Experts of a small language model.
Experts: 16 experts in each of 17 layers, a softmax router.
Training: a variant of SOAP for the experts, 237M tokens, 3615 steps.
Below are experts of layer 11 (counted from 0) of a mixture-of-experts language model. Rows are named router (the router's row for the expert), down (a neuron's output weights, with its number) and show model dimensions 0-255. Each number is 128 + 24 x the weight over its row's rms, rounded and kept within 0 to 255.
After each expert's rows: "comes before" lists some tokens at least twice as common just after its tokens as in all text. This comes from a sample of Wikipedia text that the model never trained on. Tokens count by the router's weight.

# expert 4
router [123 116 149 128 128 112 130 129 111 155 142 176 134  99 129 126 125 156 165 130 124 107 120 112 192 175 135 148 147 146 156 141 137 160 164 152  99 138 130 115  94 117 109 160  92  68 127 152 137  81 169 132  93 106 102 102 133 126 114 135 135 116 124 167 140 105 149 133 124  81 112 149  96 133 132 147 121 139 140 100  88 117 125 123 165 159 161 117 108 163 118 116 113 103 129 144 120  92 132  92 120 129  76  99 100 125 110 157 111 102 116 106 117 152 136 157 130 122 137  96 103 147  96 169 135 104 154 106 170 118 152 122  78 111  80  98 191 112 126 116 153  96 136 138  93 139 123 186 192 145  87 143 119 146 101 121 112 121 121 137  92 110 120 123 142 175 161 148 103 139  65  96 121 116 119 118 147 156 113 164 139 103 121 130 144 129 123 155  85 112 125 128  86 124 136 142 177 114 100 151 109 104 130 132 129 147 110 138 147 138  88  85 106 160 120 136 161 124 111 143 134 113 136 141 136  80 109 138 140 115 143 118 143  87 115 128  93 125 122 103 109 161  95 125 144 110 119 119 142 122 166 132 167 124 151 163]
down0 [101 101 141 171  96 111 129 142 132 130 160 107 179 161 138 100 130  81 111 123 111 165 119 107  91 130 129 118 150 147 154 100 130 130 105 153 158 111 120 109 162 117 131 151 123 106 128 119 142 126  98 147  95 152  96 152 152 168 163 102 134 114 123 126 104 116 153 145 121 108 146 103 114 130 115 131 110 122 125 107 118 124 112  97  92 150 125 146 108 190 116 147  95 119 123 148 108 100  98 117 166 104 173 129 125 138 135 124  95 150 137 153 111 135 165 136 127 150 121 106 170 108 146 116 125 116 141  96 152  66  87 108 111 120  86  89 108 111  98 124 136 140 131 131 112 115  92 144 127 140 134 179 137 160 115  98 164 136 139 117 112 127 132 144 129 135 176  93 100 148 130  79 131  96 163 145 120 137 139 153 149 160 168 116 144 155  94 116 161 113 113 175 112 140 110 110 137 143 115 114 120 122 140 155 124 149 134 147 120 103 139  94 133 117 138 136 139 123 145 104 124 208 148 184 139 180  44  89 122  97 109 108 132 147 160 146 132 147 124 137 157  99 120  74 123 147 127 167 104 136 183 111 136 150 129 127]
down1 [ 89 202 128 142 161  82 121 131  95 103 168 120 109 134 124 112 114 137  96 143 105 149 143 118 114 128 143 109 124 120 136 133  87  93 108 163 117 110 116 138 126  73 119 101 158  93 129 122 143  82 149  97 133 151 168 103 119 147 148 150 121 124  87 138 128 162 141 146 126 161 144  97  97 104 114 107 148 109 125  90 121 135 134 157 124 123 119 166 150 183 143 143 151 144 140 101 110 149 131 142 123 114  92  99  84 100 147 145  86 131 148 109 136 150 159 166 135 138 146 162 142 154 135 119 139 104 119 134  92 143 178  78 110 139 106  95 162 106  82 163 130 117 153 133 106 137 112 100 167 119  95 117 123 138 126 120 150 157 151 110 134 140 121 122 132 141  70 124 152 150 117 117 101 138 132 101 115 135 159 116 167 141 147 110 146 131 130 146 147 150 137 145 140 152  94 116 116 120  88 101 141 162  96  78 135 133  77 106 107 104 110 155 106  95 152 141 130 151 100 159 135 144  96 126 107 128 135 183 208 145 143 132 112 149  98 155 109 141 166 143 144 145 112 151 100 138 126 145 143 115 137 154 137  96 173 149]
comes before: " |", "0", "–", "th", "8", "5"

# expert 10
router [140 126 142 119 136 133 129 138  70  88 141 119 161 112 118 160 117 154 143 127 133 147 111 150 114 144  87 156 155 179 147 160 150 173 158 163 131 128 179 152  97 128 148 136 104  70 170 116 173 137 100 125  95 173 115  94 108 109 152 120 148 103 114 119 154 127 111 124 118 150 181 115 121 148 113 121 124 107 135 121 137  99 102 107 119 163 118 149 158 119 141 143 129 168 137 120 149 124 143 119 124 138 125 113 109 115 105 161 160  92 105 177  94 143 105  74 156 152 134 122 147  77 125 164 123 144 102 141 153 150 140 133 145 137 105 128 145 111 127 111 127 121 130 135 113 131 106 122 166 140 102 180 117 167 165 125 172 122 108 117 114 145 148 142 153 133 148 122 113 105 125 121 122 107  96  99 124 122 119 146 170 146 210 124 133 145 126 111 124 138 136 135 111 107 136 142 114 140 102 110 135  89 164 147 165 156 135 140 130 147 170  79 113 144 166 141 141 149  93 166 100 148  98 140 181 126 108  91 164 148 142 149 154  73 130 126 150 137 101 118 100 123 103 176 174 147 125 147 140 113 143 113 115 155 104 112]
down0 [ 92 105 122 146 101 108 155 131 135 101 108 129 134 103  95 145 115 127 135 127 131 103 122  71 128 131  80  76 109 108 171 108 128 105 121 117 144 104 142 128  95 117 120 156 124 150 104 137 109 131 138 151 102 100  79 168 117 159 164 164 141 129 140 120 136 114 142 130 134  89 147 118  95 123 121 112 140 150 125 133 121  79 107 125 139 133 122 103 142 150 176 139 131 121 162 110 152 141 108 110 125 111 129 132  89 131 115 145 187 141 140  96 127 155 104 150 136 112 164 131 114 169 115 112 163 106 112 133 114 130 171 145 146  95 126  97 143 155  68 110 102 123 122 126 140 140 135 190 125 123 147  99 158 115  73 147 151 108 140 102 120 143 126 121 137 138 116 133 143 185 109 122 120  75 124  75 116 133 139  89 123 120 126 148 131 107  91 137 136 123  90 172 139 164 126 112 135 163 158 181 156 155 123 113 129 106  95 164 103 144 108  89  94  94 112 123 141 105 178 113 155 115 138 133 145 186 110  73 143 126 152 148 149 142 154 129 142 142 127 129 104 133 126 112  94 150 134 121 147 155  99  87 198 106 128 156]
down1 [118  91 134  85 167  98 138 110 177 113 104 117  88 140 140 139 149 126 117 165 160 125 111 119 147 153 115 152  89  98 132 150 119 116 122  82 105  97 156 102 153 129 138 131 136 155 132 166 107 139  71 155 117  89 130 152 113 137 132 123 156 142 115 135  80  97 126 122 146 118 121 109 154 133 109  96  88 127 138 137 135 141 121  99 118 131  89 114 110 162 133 142 112 159 154 142 132 115 151 169 120 139 135 100 148 127 132 106 147 135 137 111 159 100 148 135  63 114 164 111 160 114 112 123 118 158 119 154 115 132  55 163 146 134 118 120 144 117 140  83 142 132 166 138 109 168 110 138 152  90 144 113 149 159  95 149 162 117 119 155 110 158 132  99 126  90 157 120 119 161 166 118 133 141 105 120 186 124 126 141 136  84 159 125 118 107 123 131 122 151 123  67 134 103 136 104 148 180 115 116 122 125 137 128 118 111 132 122 117 108 109 111 138 114 163 153 178 124 130  98 169 138 119 120 111 157  94 183 152 127  96  86 134 147 126  56 154 110 160  97 137 136 173 142 161 115 153 160 137 143  96 113 159 143 125 122]
comes before: "\n", " was", " The", " is", " he", " He"

# expert 15
router [122 159 140 105  92 124  98 173 118 142 133 130 119 104 149  91 180 153 130  96 123 119 105 136 140 145 131 101 126  93 151 133  96 177 141 105  86 178 122 155 144 171 143 151 102 102 118 119 134 113 162 120 112 122  79 120 141 106 115 115 121 150 133 120  95 164 107 115 109 141 131 131 112  97 143 134 135 114 177 110 103 124 118 164 171 125 145 131 164 115 132 126 113 158 124 137 148 129 131 139 156  98 118 175  68 118 140 178 180 104 122 130  99 122 116 116 132 113 132  67  99 116 149 110 162 143 131 108 128 181 112 157 109 103 106 134 117 110 148  95 110 145 106 125 130 124 118 101 161  86  88 129 118 128 142 147 113 118 146 127  72  80 140 148 146 128 149 153 123 101  93 153  85 147 109 125 137 110  98 163 169 152 146 121 121  98 134 171  99 102 131 135 108 150 143 175 126 147 151 126 116 128 134 142 111 193 108 149 138 133 129 128  99 140 147 145 130 156 136 144 123 113 125 128 139 138 149 154 121 132 151  82 162 149 177 164 116  92 112 133  74 100 103 146 136 106 121 119 109 107 126 121 105 199 110 153]
down0 [182 113 125 187 117 148  87 146 123 127 137 114 102 152 126 150 164 138 112 115 135 142 113 138 168 145 147 131 165 145 105 125 109  95  86 122 120 167 156 141  91 114 161 112 117 142 135  95 135 157 164  94 131 211 135  76 102 159 162  91 146 117 145 140 158 140 121 151  98 131 127 170 134 100 129 135 137 136 154 110 149 110 183  98 136  95 184 116 131 156 126 147  95 148  97  91  99 130 115 152 113 143 137 126  98 117 121 127 119 147  85 143 148 122 151 133 140 141 128 119 105 102  96 142 113 130 145 145 147 128 110 121  96  93 126 142 167  85 130 156 117 172 108 167 146 132 165  94  98 111  95 113 133 119 124 143  73  95 131 128 105 112  98 144 169 145 151 100 112 123 152 135  97 134 104 134 155 118 141 127 136 165 120 139 112  95 153  96 128 108 125  97 119 130 128 100 119 144 126 107 129 141 153 136 114 160 162 129 145 118 103 119 139 152 116 183 145 102 110 123 146 152 105 120 129 120 153 130  84 145  95 163 121  91 155  94 133 110 129 118 138 124 103 113  81 166 105 115 136 164 160 162 119  67 149 126]
down1 [155 104 143 149 164 110 149 157 127 111 164 127 136 141  96 149 113 119 129 139 136 157 153 145 117 122  91 124 128 162 138  71 100 109 126 111 140 120 143 153 100 105 102 129 143 128 116 121 131 188 112 111 135 132 137 145 100 142 133 129 121  76 107 146 122 121 124  81 123 154 105 123 158 165 160 136  94 118 139 106 107 146 158 122 160 129 194 118  94 116 126 118 104 115 141 131 118 124 113 128 108 163 140 112 121 117 101 126 125 180 134 143  93 123 135 166 132 127 112 135 134 163  62 178 103 101 102 177 131 170  93 140 107 135  86 153 138 116 115 164 145 142 113 161  94 139 118 137 199 143 163 149 132 150 104 125 135 105 132 114 138 151 141 141 104 154 130 101 166 157 135 132 145  98 130 140 174 137 165 124 108 101 141 132 134 155 104 117  95 146 141  89 115 117 139 132 143 136 133 108  76 133 119 107 163 107 169  99 176 170 158  86 154 117 127 139 112 105  76 139 168 139 114 131 117 135 111  76 141 118 104 147 108 124 141  81 176 110 110 102 129 155 144 172 170 117  91 117 144 105 155 128 111 128 146 107]
comes before: " the", " a", " his", " to", " an", " that"

# expert 12
router [ 97 124 138 148 126  78 114 132 137  89 128 156 106  85 162 113 115 169 146 145 134 126 129 116 118 134 147 120 145 133 175 133 141 168 115 127  67 170 142 141 163 144 168 128  84  83 159 161 136 133 121  94  80 166 117 108 110 114 137 128 136 126  91  89  94  95 134  92 137 133 152 132  92 103  76 127 124 131 116 157 147  85 109 129 131 150 130 150 136 133 105 133 158 172 133 117 147 114 123  65 112 106 137 116 112 113  78 153 154 128 125 124  96 108 156 108 143 140 137 113 122 109 121 116 103 136 129 135 160 137 160  95 121 133 119 111 182 164 180  97 152 134 153 107 129 121 155 132 156 132 124 122  90 121 121 125 138 124 125 163  94  92 154 172 163 140 142 134 140 174 105 127  80 136 116 126 119 158 148 177 121 123 155 160 137 124 138 163 146 106 114 169  95 142 146 143 148 127 111 120 132 124 160 153 109 150  92 149 164 160 104 105 119 119 142 114 160 114 153 108 157 132 110 157 173  97 131 138  92 119 126 132 158 161 144 132 157 132 118 125  73 148 147 178 128 139  92 165 162 107 139 121 139 153 120 121]
down0 [123 148  81 117 168 127 138  99 155 150 141 148  88 142 147  95 152 118 117 122 145 121 129  96  96 111 117 138  90 132 135  88 149 117 104 125 135 183 150 119 122 178 107 122 139 156 123 124 140 106 124 120 113 123 171  99 138  84 134 117 119 148 140 135 119  99 147 118 181 131 161 121 104 104 124 140 121 160 138 157 149  78 120 124 175 174 127 171 130 152 207 161 123 118 123 138 103 116 170 116  99 177 110 102 132 104 138 114 154 155 123 156 148  82 148 197 116 113 111  98 144 122 103 139 120 176 139 136 119 112 147 118  75 145 108 106 179 125 118 155 112 128 125  98 133 124 151 147 109 142 124 161 165 172  92  99 129 119  96 150 144 124 117 167 141 101 131 116 129 128 173 143 117 100 115 136 102 121 141 143 149 160 102 136 132  88 151  96  99 141 140  87 105 111 132 149 142 124 141 123 159 125 145 128 126 147 128 122 112 133 119  85 128 149 138 127 142 120  90 101 118 105  64 123  94  92 105 186  78 123 103 120 126 133 184 135 115 119 129 124 108  98 101 102 119 112 127 124  94 148 124 138 152 127 133 125]
down1 [118 125 121 109 154 152 148 117 157 128 103 149 121 137 183 134 138 132 150 125 137 149 150 149 125 111 117 100 120 149  81 130 126  80 120 116 161 118 130 140 161  98 114 121 129 158 155 135 144  99 159 100 162  85 158 134 111  99 159 138 121 102 126 161 104 123 158 153 134 153  96 103 131 160 154 125 109 131 135 144 112 125 168 120 112 107 130 118 164 164 144  72  93 161 140 120  88 111 163 110 125 104 135 117 104  86 109 159 128 129 129 147 110  78 132 122 165 103 147 181 153 176  92 102 136 105  72 119 147 165 125 107  77 137 127 117 138 165 145 116 140 141 161 119 149 116 155 120 103 181 164 126 114 147  60 117 125 143 174 165 176 118 138  98 112  97 111 148 102 121 113 102 140 154 154 115 106 132 147 150 148 117 138 124 144 137 132 137 130 170 111  93 123 127 110 114  98 114 142 125 121  92 136  88  99 127 147 142 156 161 113 137 104 137 151 129 180 119 108 136  95  98 109 102 104 143 100  96 120 142 162 168 144 123  85 108 100 116 145  98 140  89 106 166 113 132 108 153 131 148 120 148 125 122 167 166]
comes before: " of", " in", " to", ".", " and", " by"

# expert 8
router [115 148 168 115 111 109 113 177  95 109 147 140 146 102 142 126 141 128 181 112 110 148 110  79 150 160  96 152 162 157 101 131 107 119 165 151 138 138 108 140 141 143 100  94 110 110 122 110 155 135 131  94 164 139 149  84 114 148 130 116 132 131 127 104 104 159 158 132 133 126 140 142  93 119 135 154 104  85 150 100 125 171 108 167 144 160 134 131 107 150 116 101 146 159 115 159 129 160 150 130 108 105 126 107 121 109 104 160 118 123 128  95 116 153 102 109 163 147 116 100 117  71 136 135 159 104 153 114 131 144 140 123 143 146 139 120 168 126 134 141 140 104 114  79 121 127  71 146 161 170 163 193 115 194 153 124 127 127 137  83 155 108 152 163 167 147 131 134 110 124  80  91 113 113  80 110 140 107 107 101 123 146 144  97 131  71 105 111 117 135 112 140 156 117 134 150  77 157 112  73 137  85 126 121 108 123 130 136 132 114 117  95 131 108 101 154 161  85 124 144 107 140 144 153 133  99 129 123 162 149 165 105 117 150 124 148 184 119 127 114 122 137  95 106 151  96  99 135 136 142 139 100 124 129 129 146]
down0 [146  94 118 121 187  89 131 114 115 166 110 190 125 131  90 162 167 143 134 127 126 128 157 168 141 120 143 151 161 123 125 107 112 131 125 143 122 128 115  99 170 117 130 104  96  72 111 157 131 129  95 112 138 101 115 106 120 125 124 124 127 125 174 155  82 144 157 129 124  96 114 149 144 101 171 117 153 141 151 116 135 111 153 116 152  59 140 138 119 130 147 130  94 122 114 133 166 126 102 119 149 107 108 140 117 132 126 167 165 144 121 120 143 127 143 130 120 146 151 123 151 111 139  79 126 124 109 102 144 117 133  94 121 120 145 121 109 152 146 109 128 147 149 167 116 114 144  56 143  97 167 106  96 137 145 125 102 130 153  97 145 144 158 115 116 114  95 147 126 116 129 160  90 117 109  82 115 119 164 118 146 144 129  80 103 144  85 166 142  92 143 120 177 107 139 129 144 169 138 135  95 101 118  95 112 176 153 126 142 107 112 143 119 141 147 145 137 126 153 163 154 115 151  70 125 127 141 157 132 130 132 139  90 109 122 171 126 132 113 106 158 107 165  57 161 106 125 117 112 175 160 110  83 125 140 160]
down1 [112  71 129 138 133 102 129  69 152 114 150 179 112 107 123 104 146 119 104 134  91 147 105 160 160 124 129 121 161 104 131 204  66 139  83 115 123 148 112 143 158 108 136 129 108 102 107 102 133 132 159  94 165 137 165 150 161 135 147 128 111 133 121 104 119 106 130 175 119 154 134  95 138 117 161  93 123  95 120 108 112 166 111 114 178 135 138 133 140 137 122 115 147 122 117 106 131 123  96 134 147 134 139 136 124 122 121 165 131 119 131 127 162 117 137 115 124 110 172 112 152 138 112 122 137 125 135 109 137 102 115 119 158 127 125 158 122 130 146 138 184 133 127 145 116 111 147 115 130 151  65  91 180 144 151 152  96 123 150 106  76 182 112 130 118 143 134 138 140 118 107  82 105 130 127 107 131 115 143 156 123 139 171 165 121 146 153 120  90 198 147  93 124 146 119  95 118 148 147 149 149 157  95 150 150  87 104 119 123 111 156 108 138 157 107  96 147  98 154 134 172 145 141 124 177 143 126  90 121 105  89 150  96 115 106  91 130 140 118 131 113 112 114  79 130 109 119 114 110 136 114  63 135 126 112 109]
comes before: "9", "0", "8", "7", "5", "6"

# expert 0
router [ 97 173 135 123 125 140 100 122 102 125 140 195 113 121 128 118 128 123 139 107 118 108  82 108 149 133 113 146 171 118 122 131 137 135 134 140  91 107 120 101 111 131 130 129  86 120 128 122 145 136 126 138 130 116 120  49  97 141 118 155 123 150 143 132 168 130 144 179 173 142 115  92  99 137 138 133 137 114 132 106 135 104  95 137  97 146 101  92 133 130  66 156  94 124  94 118 133 151 119  64 130 120 123 122  97  99 129 155 152 118  89  95 130 135 152 134 123 146 104 137 148 116 152 121 180 110 116 119 142 140 161 100 133 115 145  96 181 126 157 142 132 138 107 155  94 146 140 140 152 141 130 178 138 166 166 124 146 111 109  69 158  98 196 143 158 150 132 128 151 118 117  82 100 108 150 121 124 137 126 143 164  99 142 154 112 132 136 125 131 134 121 147  89  69  88 152 125 148 100  91 131 118 128 137 106 140 132 108 134 180 118 104 115 124 108 148 136  82  83 137 118 101 123 151 141  94 153 132 104 124 153 121 173 111 137 109 167 148 128 100 136 125 129 152 172 119  92 132 139 151 133  76 115 173 137 119]
down0 [165 113 131 116 130  91 140 100  75 131 109 111  89 156 137 111 102 138 135 146 140 138 118 116 108  76 148 152 112 155 153 169 103 169 122  83 117 131 120 139 187 180 130 166 133 153 118  91 144 123 155 111 173 120 112  92 128  91 147 147  85 137 139  77 129 109 122 117 112 125 132 140 116 127 150 104 148 156 137 114 130 141 130  98 126 153 129 112 118 123 156  92  90  92 132 151 124 129 129 121 116 119 156 114 120 164 158 110 154 147  88 118 129  96 122 162 169 143 145  91 163 118  98  77 119 148 145 137 117 157 130 118 102 112 156 144 139 121 117 125 112  92  73 142 134  94 123  95 122  59 134  74 140 123 118 133 163 174  92 162 113 124  94 108 104 116 114  92 105 164 102 104  96 121  93 154 149 104 131 176 130 122 121 156 135 125 148 123 135 136 160 115 126 153 125 128 111 215 148 141 138 118 127 100 149 134 109 113 166 124 146 106 150 136  85 114 159 120 112 133 128 150 133 146 125 105 141 136 125 128 109 133 134  99 109 128 136 130  85 170 140 119 107 119 116 121 137 161  86 125  95 181 129 150 133 135]
down1 [155  98 108 102  71 135 125 134 149 112 175 115 113  99 142 120 174 122 127 135 145 136  95 148 127 145 104 119 134 133 122 130 140  90 126  90 103 140 154 135 124 144 124 126  77 139 138 178 128 123 118 151 136 128 121 145 150 112 114 115 172 111 188  92 161 128 167  90 137 145 124 139 117 157 124 143 117 131 124 135 117 141 102  99  64 201 148 148 145 134 116 105  85 155 128 147 121 120 122 173 148 146 125 114 131 151  92 110 129 108 113 176 113 132 186 138 176 159 120 141  97 191 133 160 160 124 123 136 122 160 103 161 148 151 120 127 134 129 149 109 162  56 142 138 140 176 134 116 121 122 111 139 169  94 162 119 123 134 106  96 107 111 154 152 165 131 114 133 106 111 147 157 128 121 103 139 118 161 109 100 122 155 166 110 123 102 139 140  96 149  81 136 114 111 143 139 152 118 113 114 123 158 107 154 141 112 111 156 150 149 150 169 130 108 136 128 110 115 134 147 134 123  82  98 133 136 156 126 108 145 151  86 126 107 137 116 100 118 122 100 125 130 149 103  88 165 136  52 163 119 123 120 118 110  99 118]
comes before: "1", "2", "3", "0", "4", "9"

# expert 14
router [109 114 118 115  85 119 117 142 136 129 166 130 142 148 136 154 164 128 139  80 114 113 122 124 129 139  98 134 157 126 149 123 135 125 135 121 132 164 148 132 153 113 123 177 125  87 185 180 134  89 111 123  89 159 124 136 174 109 151 136 151 110 119 126  85  86 114 108 155  94 131 118 128 142 104 142  96  86 114 156 150 178 146 166 148 111 134 157 112  77 135 156  81 129 110 175 146 116 143 107 111 140 150 128 124 124  89 108  91 149 125 152 110  98  98 140 142 146 117  90 132 116 139 135 141  62 134 119 141 119 129 132 132  99 121 117 146 147 160 112 122 142 109 136 111 149 132 159 120  72 117 127 135 146 126 135 165 123  81  80 115  97 119 100 161 138 143 159 131 115 130 142 109 110 121 109 169 164 119 148 149  87 142 143 129 124 160  77 154  77  54 155 105 120  83 149 131 129 125 127 133 126 133 155 120 130  99 178 173 145 100 119 161 128  96 119 108 109 107 155 102 181 128 152 133 147 138 131 173 142 116 105 136 143 115 114 140  83 152 145 147 120 109 141 141 114 123 149 176 114 149  89 118 111 139 120]
down0 [110 106 152 130 117 153 124  85 139 137 115 139 165 126 100  93 108 132 106 170 100 106 129  97 154 176 155 114 139 171 132 124 129 126  66 142 115 133 100 118 155 168 137 125 133 103 149 139  97  89 146 105 101 155 142 119 133 120  99 128 119 124 112 102 104 154 149 105  97 124 149 137 161 100 125 131 102 131  87 108 139 143 146  83  95 123 132 118 100 184 156 164 153 148 105 138 118 167 149 161 131  52 141 154 140 129 167  98 108 125 141 133 145 161  99 144 168 148 143 167 100 118 178 106 147 133  95 167 113 115 138 113 144 143 122 163  90 135 107 127 133 106 159  90 128 115 107 117 129 122 112 123 133 138 126 150  99 158 110 105  94 131 137  88  69 113 175 103 130 139 103 152 156 133 154 124 166 158 128 109 125 137 124 135 144 142 165 136  98 167 129 148 161 143 125 129 152 142 154  92 135  95 133 140 124 148 159 161 159 155  99 111 157 127 165 134 134 134 135 160 171 117 116 131  94 128  97 137 101 130  87 155 130 172 140 165  92 103 165 155 158 102 136 126  74 128 108 127 133 129 129 138 152 115 117 152]
down1 [154 106 147 167 122 167 138 164 138 110 108 146  87 153 133 128 140  99 160  93  91 103 100 161 111 130 111 141 114  98 148 120 129 152 123 136 141  91 137 107 127  97 117 124 132 126 141 147 160  93  79 108 110 151  88 132 134 124 108  98 104 127 153 175 113 116 159 123 146  83 127 138 140 129 125  96 127 113 131 113 109 125 104 120 123 162  80 150 113 137 135  75 122 114 115 144 184 109  65  89 102 142 147 126 146 120 127 152 118 170 156 144  75 108 143 132 118 108 145 144 125  89 109 105 126 109 120 141 140 128 156 138 135 111  92 136 123 134 161 123 132 101 157  94 159 138 143 135 158 114 130 131  73  84 128 148 111 163  99 144 135 154 152 123 136 110 148 161 111 144  93 154  76 103 134 142  85 132 120 101 150 120 137 111 111 155 149 144 151 108 131 165 124 126 106  75 109 145 130 123 135 126 141 152 160 105  99 106  90 190 130 111 153 128 113 146 167 103 128 125  67 100  81 147 111 125 153 100 131 156 126  90 137 115 136  99 116 131 116 103 132 109 135 115 152  54 124 133 159 142 146 119 185 154 118 109]
comes before: "|", " |", "1", "2", "-", "3"

# expert 6
router [135 138 152 130 120 127 131 167  85  94 140 191 126  69  98 119 141 123 114 150 118 162 129 118 121 128  98 135 151 153 149 113 152 122 164  94 107 137 169 121  93 118 131 122 122 127 114 142 166 123 126 107 131 158 145  87 124 120 161 176 143 125 147 178 131 126 113  69 157 131 120 157 104 106 142 136  84 112 142 134 143 157 114 132 115 153  94 140 133 137 101 139 113 125 136 152 116  89 151 121  84  96 114 148  91 148 123 105 147  93  94 125 104 111 134  85 156 133 134 137 116 133  72 157 187 130 104 133 140 158 133 145 144 153 140 103 169 159 143 126 176 130 115 108  89 176 131 163 152 101 155 135 124 132 128 135 111 103 138 113  77 117 142 131 162 174 162 169 105 142 106 114 100 103  99  83 102 122 116 135 104 101 190 142 148 126 154 143 109 154 125 155  81  85  95 147 134 144 103 139  95 111 110 153  95 136 124 145 169 160 142 117 136 109 114 119 127 119 121 137 155  89 122 156 126  95 115 148  80 138 110 118 140 118 146  88 131 118 162 116 136 123 117 153 132 161 103 163 137 110 149 114 157 138 127 153]
down0 [101 119 140 122  92 133 137 154 180 166 147  99 165 128  73 152 115 141  83 133 129 143 162 146 138 124 143 120 133 159 124 143 157 122 151 141 147 144 126 124 141 134 131 107 106 135 114 155 117 181 116  81 132 151 116 111  99  93 131 140 136 134 127 115 136 109 103 138 127 104 134 145  99 142 136 119  93 121 162 133 139 128 157 156 115 128 151 117 151 112 163 158 124 157 165  99  77 102 148 112 112 108 122 148 130 173 136 121 134 183 136 159  99 141 112 153  91 150 130 114 127 156 120 152 147 159 108 113  76 131 142 154 124 169 106 118  96 176 192 141  99 117 109 134  96 165 140 164  89 112 143 112  94 134 102 146 130  68 135 124  86 166 101 104 129 131 158 141 108 112 114 113 127 168 109 144 190 142 186 111 133 169 149 163 120 107 129 134  99  82  85 152 134 127 134 154 118  97 135 136 111  91 153 146  96  98 127 127 112 105 104 116 125 128 131 117 104 145 157 101 145 143 129 112 112 139  99 104 133 141 136 122 129 120  95 113 105  86  93 145 139 101 138  68 112  99 105 147  89 128 133 164 150 113 102 107]
down1 [121 159 117  99  92 114 129 121 119 161 114 122 109 130 129  98 135 131 187 146 143 154 120 134 170 130  95  77 116 135 146 129 154 118 100 145 160 139 158 130 114 121 176 119  98 115 177 190 158 132 153 110 107 146 129 111 162  89  90 164 128 156 154  93 132 129 183  88 145 131 123 133 105 154 138 141 170 147 125 129 140 111 147 169 105 109 154 135 137  72  88 130 212 122 129 135 155 122 123 137 140 128 126 140 151 148  77 114 133 104 165 122  99  99 121 122 139 112 124 127 146  83 127 117 140 118 128 158 153 137 129 157 112 143  95 125  93 144 160 130 138 129 165  75  98 106 119 140 161 113 117 139 114 111 152  87 116 126 120 145 183 134 182 107 134 110 139 121 161 154 155 125  76 165 153 154 158 114 154 133 125 134 106 136 122 124 129  88 149 119 145  69 149 137 143 127 118 105 124 154 128 115 139 177 134  98 128 115 157 129 121  93 130 163 178 125 138 125 138 165 139 140 144 125 104 103 108 118 159 131 136 130 123 153 156 152 171  93 123 137 106 127 131 151 117 131 143 113 162 114 121 102 113  89  86 130]
comes before: "s", ",", " of", ".", " (", " and"